From a checkpoint of a small mixture-of-experts model trained on Wikipedia: 10.2M parameters, 7486 steps.
Below are experts of layer 3 (counted from 0) of a mixture-of-experts language model. Rows are named router (the router's row for the expert), gate (a neuron's input weights, with its number), up (a neuron's input weights, with its number) and show model dimensions 40-79. Each number is 500 + 25 x the weight over its row's rms, rounded and kept within 0 to 999. Numbers have three digits each.
Before each expert's rows: "gets" lists some tokens that make up at least twice as much of what it gets as of all text. This comes from a sample of Wikipedia text that the model never trained on. Tokens count by the router's weight.

# expert 12
gets: ", ", "and ", "in ", "to ", ". ", "by "
router:505467498514523504438517517450508529504533565476472520476537512509505532482491528471479516502525514500480505544500479518
gate0:516464497499516514513520496450554542474524486503506513461487534471512456515499516502570460524506501499486502499511501489
up0:491519467506516496485512501435494506494494506469508524486480492488474472528524495504461444504520467496518511517491527488
gate1:488508510498434503500522490543529482502506487527491508500508507492546483472505505481497498545512474510549460528479495537
up1:436474484495509457513519499498514482472525459513506493572505547514518501537471503505518470523519513520502481531477519470
gate2:507510499478496521503511517481509531531488526503531537476526492492516504542535499515559476484471495522472528530460464485
up2:504499452494493478515467490505503462485536450540493484518499491514466519539478475520499533581501530459480490497549567498
gate3:494521485512472505492473468482514487476499528484516519524473562506495499528510502526473478475491440444505487517510513493
up3:520508519491503521504500559473512510506480481503482502478468496521498461544492501493518522531507493474544468479488534533
gate4:476525540510536517498499549514483508541535499461480495464493535553530511532493487485463500505499501527514449490525486491
up4:510556460474483474515501540525513486508503520484515464494537502493489557508504483521517489468496536511464512491494491517
gate5:516478469499493513529493533476467498519510462485476481474528472512488504528495538504511542505486518516498507541511519499
up5:463498490516469529482556481527501521501450518497529518488515511445527492499485510512492459545495530509486502518505482467
gate6:465510491494510481466468514457509493568484496500495518509487555507485534503493487535501515483473532500435516528514512518
up6:557498502498504491486525489492450531511460519470542545485535483505527495415502541507454502453468477473538494496487514502
gate7:491456491538508492528501442478522485469529503520473508516495513505523515478475494478508475519501472531475491499492487546
up7:534485495477498476467483510466516510510534499490533523521498480509498483541501517471463485495544461542503563494458473485
gate8:534511522470491453489509514502529489485469522464518543469521494532508468490479523476452462471486500519512519513496459479
up8:519540531476478480517507499472502536531469472529515524492514508501519488489499484510481520461502508520487495483580481480
gate9:473543494512550516504479521483509500505527498511474499485483481504511478498474537507445531513492522492516515550510497501
up9:502487518490478511493440499499467500523511525485473498502529506523497534460545505510491531440485481521466541437512473483
gate10:499497520505446524466496527499468483492505480520469508565514482489475488466489490478462490526497512459506531532481487486
up10:501515475524505480510511529457479511458527491520465482520458518491509489515457482511480492498495482498446497542496520485
gate11:496471517499528514477485521463503510543482511461490447467477508477470495497513485520505507464451509484459484453520468512
up11:497489531494529460522458504463519482505502499450494489503473499506504489418513501540523501494455477524486492510504501581
gate12:491513456551509488498478474468503464505498541510483505503494525523509511526491536489528518531474537505497486500536528545
up12:504507496520489447500506459496445480503478514545540468545485444497493506479478461521497513527470499512505485505495516482
gate13:485517526496542516497557496484503496521512475510503493521497488487505498502527445504487509498480533432495473564514484473
up13:490513481501523516528432482510508494465499526481565513490483499481466509470510501472492526490482479523520505486491525485
gate14:515459569519500516488531490469454503522493517492502554503511516485499511488489503536452496526476508516474504560523492499
up14:508495480514489467446539484522498498514515541464521471529485511528540529468511523478519480548502530508566519554508485509
gate15:487464455570512495504564485514493484463523480497469502507527459500491454509449453486471491515521491497485485541469493422
up15:509501450488487529487482505525529498542516508489504456468517508479498525503488505468545520469513496523520492457505471499
gate16:478464492449494473507449504500527499480546491514532494495484524515489457517471531495489474469513451473508474513490530489
up16:470511494481539479517545454504544537448527500512486497523482507508509516504530493502526511494529462494491462481508531523
gate17:492457518518489483505534478548519462468542503504526510494510475527535508475507524473495505480473504448542515437492531496
up17:496466523490499534498492462505495475459499491489454538500523512500516467494516516498470519529517480490504508457477532498
gate18:524461497482481505549488508516506453445484513522476479523511542504493453480477510485517459503479541494508502528471533490
up18:556458482534474519494513542491464513483489525493515519468527523542466532518509508512468539504512509471483521469516502499
gate19:459509537465524484534493539466516482493510448488480524512503505491514473515489485510459511514495480535527426533467512517
up19:447506523515527491501511514495504468503527473522484539517497486519561513504511472557488456523513528528503451505462535505
gate20:468473499493512482485531463495535532524508492493477497503514505528475551444495519501537523511491536509454491468465511492
up20:524496515542510495474501517479508449548489539492489467502521513501472527531470533470484522505519499486507476469507491542
gate21:486499520513486509489494431510481519474520491459471507523531494507520462484488529516516528498449500504471486529488512469
up21:527452480543513498496535466507482473479542493444502484539462477503495460526539556512544513501463502462478485511518474463
gate22:482499480512482498502530477523437542538551505493501499512499540491484541536476521463492520500506497468537448535522503476
up22:495504504523520504475498527487537443490500490509516501491505440509515474499492521474519490504519508496538518462543529530
gate23:525483519512484510499456514495518495517499518511495492479487532510517448472438513506501492524469540465567483477553486530
up23:478522448458512483494486526544502535530498505504494523454531485506568530494496498441504535505542502537526500505494514466
gate24:494543537499520481485494501498525496481502476519509466512521500509489474528507466495526502452531538515537505504467457530
up24:513482486528528513463539545556530496474556545486478509470478478491444508536493504489477487491507511478543493539499461522
gate25:523507495455515504513527537484471508473521497483540548492500505489509534507521456470496517504499498490494497486472529488
up25:489517482493509520502487502542538518480524506519494471471565487492541502439481511500537462495494512504495515531477473487
gate26:504515521495474475536456519470514445518514528494476476468519563523448509506528506480512512499487503503485479463488457491
up26:552516483508500508507481509478487457519506546475503489494501565515516515503506546533491508490499494483433497490490483489
gate27:506515477477538465495468536492471477465532505500477504513529517499510496469514535497482507526525499507501493521564477486
up27:537499488496523473472485510477468490513523483499486494563514496502537467487504517514495534523491515504504498511535492525
gate28:448507487496518499486481491524500506529532517528507483493499503509539508448545501528581444540474514489471509508495514491
up28:589501526448544487520495550497473505494497507486529493491513502500467513523467495516450529487484470508523481478481525463
gate29:490451459526509518511504522476509538500504496501507528497531519489482541560510467553521516486485491495426502539502551513
up29:437435508497521478510517499474475528431517516519515526503492485480494529503502471524484515424517484530483467513516527531
gate30:455537501470491468484496525496506532516505519471489495487500507509511519492504506469480437549501488505489515520445517510
up30:487527533459489497493503461412525503439455510477498509462479525506447479508476484474499489450530473557490532491487468487
gate31:504521557502506489469509504518507542521474506477508503495522486524541498445483513502490549460467518483529485492493507507
up31:551499515460463492513528490512510521481477504494537484493500503522489473492478506443481483491493420509544499490461499486
gate32:475478504558488531514536476510454491459519513517496522516469512473477507529479506468491473516487501470455461535480521488
up32:512493490497530537488508523466520501451554512488496564453484509485530502462512507481474501500497502438471500513497510520
gate33:442540503467526465501464503474524516534518537513474480570501495509505487473551473499549504493479496495480452542504506537
up33:492482553499467493507461507546546502490500496487457467534471519515492473491493534480486493503491513499533463454431521471
gate34:495505497474521506462516534455498511517496494509494487494492548508522484546484545489482484547527461525537509513518517484
up34:474492536506523496486503500506485514492495477485518501480495568506479562488470503521485489522520513505495439464440455505
gate35:495496527500492514519497513519494494468483549462453457496484506460530502477551503467516513481487460501454503522511517523
up35:456498529476487491491476531517528487470512508479486512542506530489521475499501501493501525458452480508477492562536504496
gate36:522539462499510488515500497473479498488518511502505525482528453493485500477494496478449496503512499528508518516503454523
up36:505492469479499427458520502468482461499470464507488526515497492481526454485477522504480508556531478542509499496469464475
gate37:536474461490466516461519548503505514529512546521493516488495495504462525506557465463460519475511498487461508537497518509
up37:507530459502492446518533517507475480461509503510527517536473523510498497474491497528515530465525450495504457440473486448
gate38:487517554460514525470490536512463528515522525496465521483489532553529528496468527519495542451508512500516507508518491504
up38:488514488490520502443505501471516509536523529475459496456476515466482501434465514515505535471477478524520540529494468456
gate39:465513505510487489497533471513504493495525449479483525504500538524499502508482520502486532522484529434467474475480506501
up39:551512476422476497504532512479500529519470499547466513498494440536473499488507454521523491490529539511506519497503506511
gate40:519478473492519515516477485474499499491454500463468447494524478508526478526544509480570509481503448534472528532479495497
up40:528490515507539498474447516492540500489529482492468485502514499511494462489489499457530509494524525531534535528488466551
gate41:539474521516512511516491513471473495511444489498517495522511517493502522552502518548517466531527511544530489522509495543
up41:506476486538513491508490476504548522532497517507500475519519480481511491496464508491492491487492490515491481547511475497
gate42:474495527497484514500520496542497511485516501484464504516492503503461517542492499538505498496471525484476480509492472521
up42:491502505520513520485489562489487500468543485516447477510479472500502497528518465491550493493534491483490473518514485442
gate43:489475496484474505470495476467486485497494525515507522507523527491469531570473509489517468485439531462440488485497510471
up43:513463514475508496445502450453517459463501493472439544484521476491503526456481522487462510506477506528488502479468539505
gate44:538470531507481519505486532529443477514501524516509487539515524479473544510514520508511493513460526457467497505493503470
up44:498509456473500516507522498520516443481508554528446527504525499497496489458474522465487514450494463517446496502483493442
gate45:499491525466462506477432548478497505537473499492512471501505534501548483491502524513495526479423471487475527507508507536
up45:503495493473491522499533497514533506485516498508475538476524475521475495525452484494448492524508510494482535518486499463
gate46:497545516544504543524489459487485487432518491516494492500485480505502526514471490513443539478462524478493477549509527509
up46:471436502507500459498520534518488503524466480489511455516529499510456510490495522519504469498515487497541493488490456497
gate47:513477474526517536489519509496464505453501488503499551494513510503527483496492500517485429499473525464462496514490515499
up47:521477501457496479514511491526477474529496492533533504488480515493495462502492523481505477513527495511522476501479510516
gate48:531430529526532491484534497508464437485526503477501490511508526515451493537485492503528509483518581504520459519501467540
up48:453540493510460519493505512549505509485497484516520525510498524476485488513489480497514460523477533499486470536528517482
gate49:494462494538510526531463440481513480467486500504504515507495492510490505508493498535484506543532502491507515482441538501
up49:479519488501462516441512485528482492537519460564508497491531470496531486469480491486506486496475513511553485496500458524
gate50:505498484516508469503497480485533472539512477482478469511530499541473467477521536528526531495515521534462512462514467494
up50:489477466523536488490475466494501472479489507519507492511528546502479544442504492497522502489546512534434473513465477487
gate51:516478491500463482487515510454493536472473497465518511495545500520470533497503481533527526550504512486507521470532542510
up51:465488495487563514500498505517511495509509493508485485465507478503489528504505461490482515449527496524524429534465502499
gate52:452493492504525476420524492512496496524511474499468491510467514481530468484491499551504507491474520531559463534486494468
up52:493544492501487525499456483498519493538540512508535465457464522516477480508511513503501463440508519451539515470502423499
gate53:492526495466558502527540536486507509477482501480509551478484517514529513517497482450496474499488504534484521523482516465
up53:470473548488500508516473517501477487494520447530500448516483513506459524476485472504524520486505480507493500501488522483
gate54:444476498517495515491539490500525511472494529506481489528486475498505493462480473539547473535517535470473515543456512466
up54:516519492468516521476450502536488502518521551489518497484532509492499484469511528511504519480477474509562529528537480476
gate55:483458520488478485474471499503502476466512483498450501520514487507525455497501485541489468507527519449516479515481476456
up55:495481483529490483506531444485494458533506444470497482509494508499505507505520505547507502492498478469509505473499460492
gate56:479462458507504462478529473494499478514530510484465469514497556523441514454479507520489482466498532536473489526461460487
up56:510486529503518490474537505482513532483489509518522497479513527541518457464540524496460528460486548503528515521488453529
gate57:482484493520488551519488504526510516454527488465519529475506497496486535534500435496502487452529465491447500517486502471
up57:519504546516490441490473493486521458479471526475529519482475540520497495553518488539482470503494503509488512473488502509
gate58:458490499528487504498511475484505511477510519477457455522500537518468533552508458435525498447472496479475509490505473491
up58:517525510518522485482478491481506489496467529482550494490478545536491534506528511488472478443496488500510520490540453520
gate59:509488502522529513526471498490489523526490525529465490503508516502564538510457518506522514495527492525513464546476475494
up59:556461532478478516560494514499501496512486502505509489504508521501501476526504483463484482476508510488500462512539510487
gate60:494488512518505484485519478488480502498520531499497503483505456499514478448494488459495552441501494541532478488500470502
up60:518476524505492515516560484513463509492486495479502517477526500470492518495543483492496510497510464525522491488466507426
gate61:531493520506539501490453533468476516495502501485495474537499524515553527502454502509501499502505496516540500531523473509
up61:464504507497513495493523466512517493498542516417474509513488484480550526426505510493546515529499512512471443483492465506
gate62:429463500539514475467510505510521502471543485520498559510472491469470507514524478495498455506516476502488484507503459513
up62:469443530489527516473484496485479495528495507477491483516512492487516518446503508547520523499483527482515491537507440564
gate63:474499491442487511538520512485488484469543483532506515501512515497493458570506458485506470495505424507492563495464528510
up63:476475477505516463510543528489503485529554462494474492518513481454503491472549496507493466530535513522487530548491478508

# expert 4
gets: "the ", "of ", "The ", "that ", "in ", "for "
router:500487456503456527492510464503502500502558488463481504483521487532489487461494471531479504474507494495514445516487512515
gate0:502495512500456520470452514503451518495518540491498517511546551555500573475538505523547505539499494487484509467478541452
up0:500494500520486522512512461517474522472509491469509505454508490525517524424495490551532529544489488492546489491528542491
gate1:485515467447509519471518484484503491499514506463455524486506515462498502458510467496495480466524508511488479500460499507
up1:486478524506547510527449472490478507512499510478485484480480481523506496504462493496430490497510521511493531503477499506
gate2:490528509526482507454476499511512496517568514509533513504495505484535467497490488484508510458525448476497499532492545494
up2:537510500520516571517495496431535571527478494496530514475504549476518501489517512481508495455498500525522521473518468468
gate3:490508486493469508482505452462537493525491538481511481469456531498462506510510505460547491512493509550519473503488488530
up3:485465514531486503505509492520497502512511514506491537488511550475491512503513505535484474513532534440497482547476533450
gate4:541498534545475514551491520492524516528513508532479510471488479508495519549529480477480525480522518477477470517518510497
up4:521517541433522507499478508464481497489502499503509494505510518491501481478508516513464495518507510485533511522488507523
gate5:448491471526503533508498494463504504478530507467525471471468521508498525492475485493501471455529473499501475511451503493
up5:452507504469516542463505456484465500517493494479495527496512465510530531511473518516522501496499524464535460569537487487
gate6:461492528560468525504547453482470528503491510521506517508526454512489527516477538533486512522491529504538489534535482534
up6:510492480536491502430487491493467517501484535483513530453493529480470490527479535491474490483512475464521514507543489501
gate7:483492464504486473518500518457493517513513493445477546465500500507462510450522465527501486519496465469503503523466472489
up7:475516524508512510537496446540522496502517502507521487508506526506520455507480476484481519478498477496514458508550437421
gate8:530479510475505473480512476454497539481498517458509501482497537485500482486490529468510478463504485528547512516485478473
up8:499480497507494456505492516495503456492470508528481532534490506484488528579498505478534459541475525481478492469552541529
gate9:497528467503528489532499481486491508500547503489469488471492493512539461499548513441450466447481472493467442562463502462
up9:454508466458482531509472554502527506526531483519507482508504499531472484506508461504503486508521494474489547514497496508
gate10:493528490577452498520498494514527499532530508498483482473529486510439488505496496494479500530508495517467522527503501469
up10:484492495551485495534524474552502476494533525487517500502528484502437502500513482484486501469505503514528504533509508497
gate11:497470501523520487464489478509533535498519523446495553513495511505516505502498490554497504493512493459503450504487465542
up11:450501474480486520480519509489505505514525510478516506496478565501499477465491475477514472472531482486501407514507438490
gate12:460513483517474503508496488475524535537503497490460525503519512508541479519480526475509481524494479482482494494486535446
up12:539495503485532524520448501502482522487493481517493494490488502462471433471508512463538540452449481517488526480492485513
gate13:461491494438507477489514474490476433555477510483521519491494542550481491512528496499551482534492519515489491507480489502
up13:498515496513514500492562518494463479528508493487533491501485529477470536502458533554505494459515485553475462505516473483
gate14:454483484505485497500503476532485485495554511513447491475537492490494461474492476492504520487497522481529516485556501464
up14:458511466556470521515502472499524498534550491515485494477499539530436542510469491522500510509510528497513509491558513478
gate15:521517502490497465513478559494513533523484502471516473501528528443507491532513475469470507509465478488539502531522516493
up15:510485545489484498529502535535504511514504502523498484467557507515534527520478561493490517509505512472490509478509518498
gate16:479535502495486487479431554494511528510512506466475499480517509516494514486526525500503470485494495472468508502513518414
up16:482523468515531517504451534514502501444520511518505474496495507546463529514467515472498459473510527499462474481509484500
gate17:482483466500427523498524471509493559486514499533490521509500497513482452487474485467496535529470502474504494519526508523
up17:486495512503497433522482530514529444504481501474527498482509495499484510517549500497519499516499503471488530476487537433
gate18:522476482519516520465532462502489540478533523496514517507479497543493529508493465553511549537511485528526487512489528542
up18:534509464477503496485545524517490546489492540516532505479491522540540558462534494510480499495499502522567508489527481536
gate19:489481503449467503492479511526506504533526505558465556523509538559500512502530477509540498521521478466492493493445472500
up19:529474476488487510509455479496469499528498503506520501538484566513543534558517515491505536478458499485521511555501558504
gate20:488485522477488500460511499523519522516509498465477521521514564461510474494488571509508503493517530487508448525464486468
up20:489472473503509541464499496502491555508559487504454481468523499537553528506460540539464548477549508496538449506492484489
gate21:498511470485436504500479490481526479506505516488499532499570544505504493492536518497537467498502540494480501522471512480
up21:525534514490473480508480500478513486494446482497528526500524503462502515548519530505494489476476497496494518547508430520
gate22:527525520526499448474477475473519519512456507456480518485517546527521516481469550539515527493461503492521539480559525523
up22:534526489514488534527512468526528508510501489504507502478527496475530511496545522500521532511482511493517504507535537479
gate23:497480474532535481486492502451530476462497518482514509487501488497497468486443503446467537505531494501517489535472486480
up23:510541502528459483534483506502519528524478510467477488467550513505525507464491476531530525540502504516488513505510545523
gate24:466553482474470482514519510469522526475507480483511556495508524460523437509492543484506521505481467507528504543501471479
up24:501512514502505506545522492522525522542480503551532490494479514460499450500503499494479512469500520499527511505500492500
gate25:512464529517513506511455550527553529523514459500478447553464493523484537490534489513455487450482452485490477484501459477
up25:501484497503446510507474494450494506496493509500476498439530497512469493531508491446470522521484485482488572442495508508
gate26:516467539474486472512529480503505471526532495469499499497524518543445496454521509507516528475522512478496494488477485515
up26:514525486534534494512512492518459462478483515470474474485503451507476494535522513485464475454439512544481522498520479483
gate27:482491523473495519514502478473516531502506477464474528493474489487445518515521542520499505503515535537479495481472502523
up27:518530504497455504527557519489481476489515497481510495474505472462516505493500526487462548527429454506479535481566503489
gate28:506496515483485531530537478459514507475462460523533510492490519480482477536474527478484568501494492520545452512532513494
up28:509493481530467512493509492470494503512527493550467475491504493441487463537502509509509524494495508457494500521573499520
gate29:474464486522486516529456499476437503492525497467466495475502444494546510521475531440488508488475481513498469534499471474
up29:486450518529515497492484486547486519535497508508486538492561473521469511477454510513519501493492542510485511482513505501
gate30:529520518484523487507503530501479541532497494474499461565510519504508469459497495492465523450543490496481454505505511507
up30:513521458526532477533488499497511501535514450491501490497481545468464478472451476484410507490506476508531476469475493519
gate31:499515481466502520509554505463439456500513495484519500457511525485509517496520503517513477467479494484545499548509466511
up31:507508452430468499469524509509454475498534498499490490480527521510542533518496510526526484474524493476524505526505484498
gate32:477513512491509498467436536519493545506498516517523474509523516467509510488488493485505542497479453472534473505519485488
up32:490501471551467470479454513544460478489524503473506491539531473492499496475493484543520504481500473487502486488451487492
gate33:474504491440466532509469503478457509535527473479488528465510539487489496488524496540478518492502484475497471514525475473
up33:498459523492500511545450596448504452517477496566506453534493512491518486495494518485488467487527484497479504518495531476
gate34:516465497512495507537520537514462483496553481490532488499488466478486542459475518529474533459524493463507519507460490483
up34:503550497493528505468479495493520518511457501519502515529484516541511499538538484538571505498507524553472504452476515544
gate35:498493499499526519516528454531526471481509475475485507492507455544501534476459475483509491459536480520514477531490474461
up35:548502495490453501465474532500503518504494522501516536516512497520497457493536522498516476496501546500493498455487499512
gate36:487470472523508500543505477479505540440530501457500525509496510498511469542465483486526441496540469503504510500477517523
up36:477504467494457501529511479487520494468501487503498481501501560500440467529511473525503484490538514485517499464512473516
gate37:511449494532499480473546514506467509546477525488515534523530488518489518441502470479535518489496543543503525464447492506
up37:523483478514496527497541479522485518468537503511524523526532498502526498504478488497497522476548519540509496484458478534
gate38:512483508522512519523523453515503489465500493514505537498513480499508510456478474546492511502470516495527462526518474507
up38:520481555451506505526482497556469495476507494493452491481469457460506482479477531527470518514454506531491487495460445549
gate39:472514480484496459518534497475516511518478504493495506512498500484524501494525454520568487513468495463505532525484511540
up39:522457489503535524501529506529526468494532493496476507502481482501464519497510461481522438490485488493494479483490482538
gate40:533469537479490511460558509465485523504461510510523533523524543500530494432519536511470479546488516499501508491554505494
up40:506516473509468488498499500500505484535487505523463458519501501480438435504456459521528500475513525479474493446525483483
gate41:485535486493509487532519484501517493456558501486515476449473528515461495486465535464471469480492446489471497495522466449
up41:480548507501487494540521481517488494499549500545523442480476483513515519498466478522489465444540531496521469513516507491
gate42:492490458493492490519510492489538484505537498491464492515467502497492479432507512471466486560537457471478504556509506503
up42:497537491508528541492513490476522508508496515463471510484496560469509479495490476498517531521505448522523512549561482531
gate43:474445483525470499508544435505509526468509509491455539508502518479506524500476473505463518497501514521465474519516526520
up43:523507479481499474519469521490481451511521453524487457522471462454489492480492452509558500528516458502531444480509480473
gate44:550484507487489494507498518521468518482526489481519494473491509483490536495530518489498539470458500465505468524485491497
up44:516454482479464459506509552495514475515533461507477505530510519471517494514496494499461500499530471502483494462612481482
gate45:506494524461480446503507551486516486528494473473483499526575496493507465448511513519491505506483502473492473514510535458
up45:488492513535498513479489510520522508489514494494496503418503503503489505512510455534547527473483489475508491535516456460
gate46:488475499517533472527519497480505483537531491482450506528508530491511536512488461485527475490521527481479485536487527516
up46:556477470526516476492500451503481495475537518489498520445496550497452508507489520442514486501495486503494491530531493474
gate47:507463492513523505517489527478501482501507488485522479489505552482436451455483505500476451484494479498513483533463481502
up47:473510530460492486522485449508486442523473481501472473482492499495458512525503504469486501518508487503467544481502493458
gate48:479489461487446479518491467491533472516529492476470534524527509506513493494493511488504531543506472470488516505487527490
up48:501491528551535522506526512506500514499479569506529538546485537488517480526510529480478506528495506493521529493509514508
gate49:458492489491526494541549474479504479495481490476497525468501480538426467488445467531500466520517479494550463490474506490
up49:489522495446479491500491498473466485479485508506499500506509536529485489450552514512514463512485509521472510472506555488
gate50:554497492482513514504495484500503478504492484557483587493517490485537482471473472514474545453521517486484474512516506497
up50:500507524525523452542550476500496493511488496490525489492503519473503498464493543484520452531524458531483509455479483481
gate51:472476522501481468502508492499520483535513484484449513516538485500497453458504483518486538490498483443483491515490432487
up51:488487495536440480479511507476513492529512484468515478542493478493495445474494481551467532513507488450494518534539471481
gate52:535511480478473497515504485501471454509545507510461494516490500534506543491487512477464526495495527480511488513488522477
up52:490493488493506523519475512483546518488475509508528533524532482509484470545538477480530466523499485522504535503487514528
gate53:560478487465457484517485528430520500524472502481501540454515528502505478513504497515490493446461464506498510494499488498
up53:487479487491455494474540463544495477503526463561480508499519443544531519472482509526506507526500493500504503503517486482
gate54:488472488545503502523466480488472484453500536493472548518472501495500490488487510526513489516504505505525480516453530479
up54:535494511484480491523504564495498524514462496473513506473527478500512453498509536489465520492475522487543515524495487542
gate55:491480502512503529518487477507473528464511475482499465469517496533527509435503483539503538477490526471537471517481498519
up55:460536494503512507535444507499534487493498468508507500517503527454501409485490515550483485506477504490513504505504480466
gate56:482515452476460486484542510538490457513481500551482483530451494504536506510501496518485505531481524485543488538539473494
up56:523493491521512501551444456490528516467509519472538518516511422502487497535471493490513549489486465521473524474449524515
gate57:488505451484515470491552488487475539485486515465487527513537516499516489579489499431491485506518442503476525524499502510
up57:526512493513489493518510481499535485527510495458489507481502535497519531521464524528526522489541526476447531474529518488
gate58:528485493470497483525491461523522517415481534510506540478490492464468515469472480487523509473470472465483503531485507486
up58:502477506498522510492500481533496494490523511529523522455491476426476518458453510503476524449467500480522494561509487531
gate59:482513478480447521447516512516505502522513517505480482506564540552507509469533495508534510509456512495486494508492488483
up59:543519472461486510446537483472492445472481485522502512469506492498517507475513507516572472477455481483496515511521476494
gate60:488455469438444488476531488511456524519443478504489475499512500510529519480504499465486504454482489459527506480485519538
up60:497521500505508465496511488460500508540493461460527513498478523531507511528477521543514467483473505524484514449535435516
gate61:517447509537492462508518484526526486481521519517505509503484454502504531540507480506477531489521477532454499466463515489
up61:483517473466546522447481499494478535470511499493523530533544509533477464485474496474533531512495507493531517521472454466
gate62:442491450481465487500526456465525500493486489519463509504462468505472506506489493480485464545497518521520510522484529524
up62:480524513497437519504514469427509597500522498510464495495512493536488490519521499514484471473509525472503502474513450478
gate63:539533513507480476501446454536484529505518568480475517486511492493489476462483499520514541500467508496478523510524497509
up63:523554490539521504524509502496515512456506502514534478498483469498503512498470509462430513513502481508503492478524535561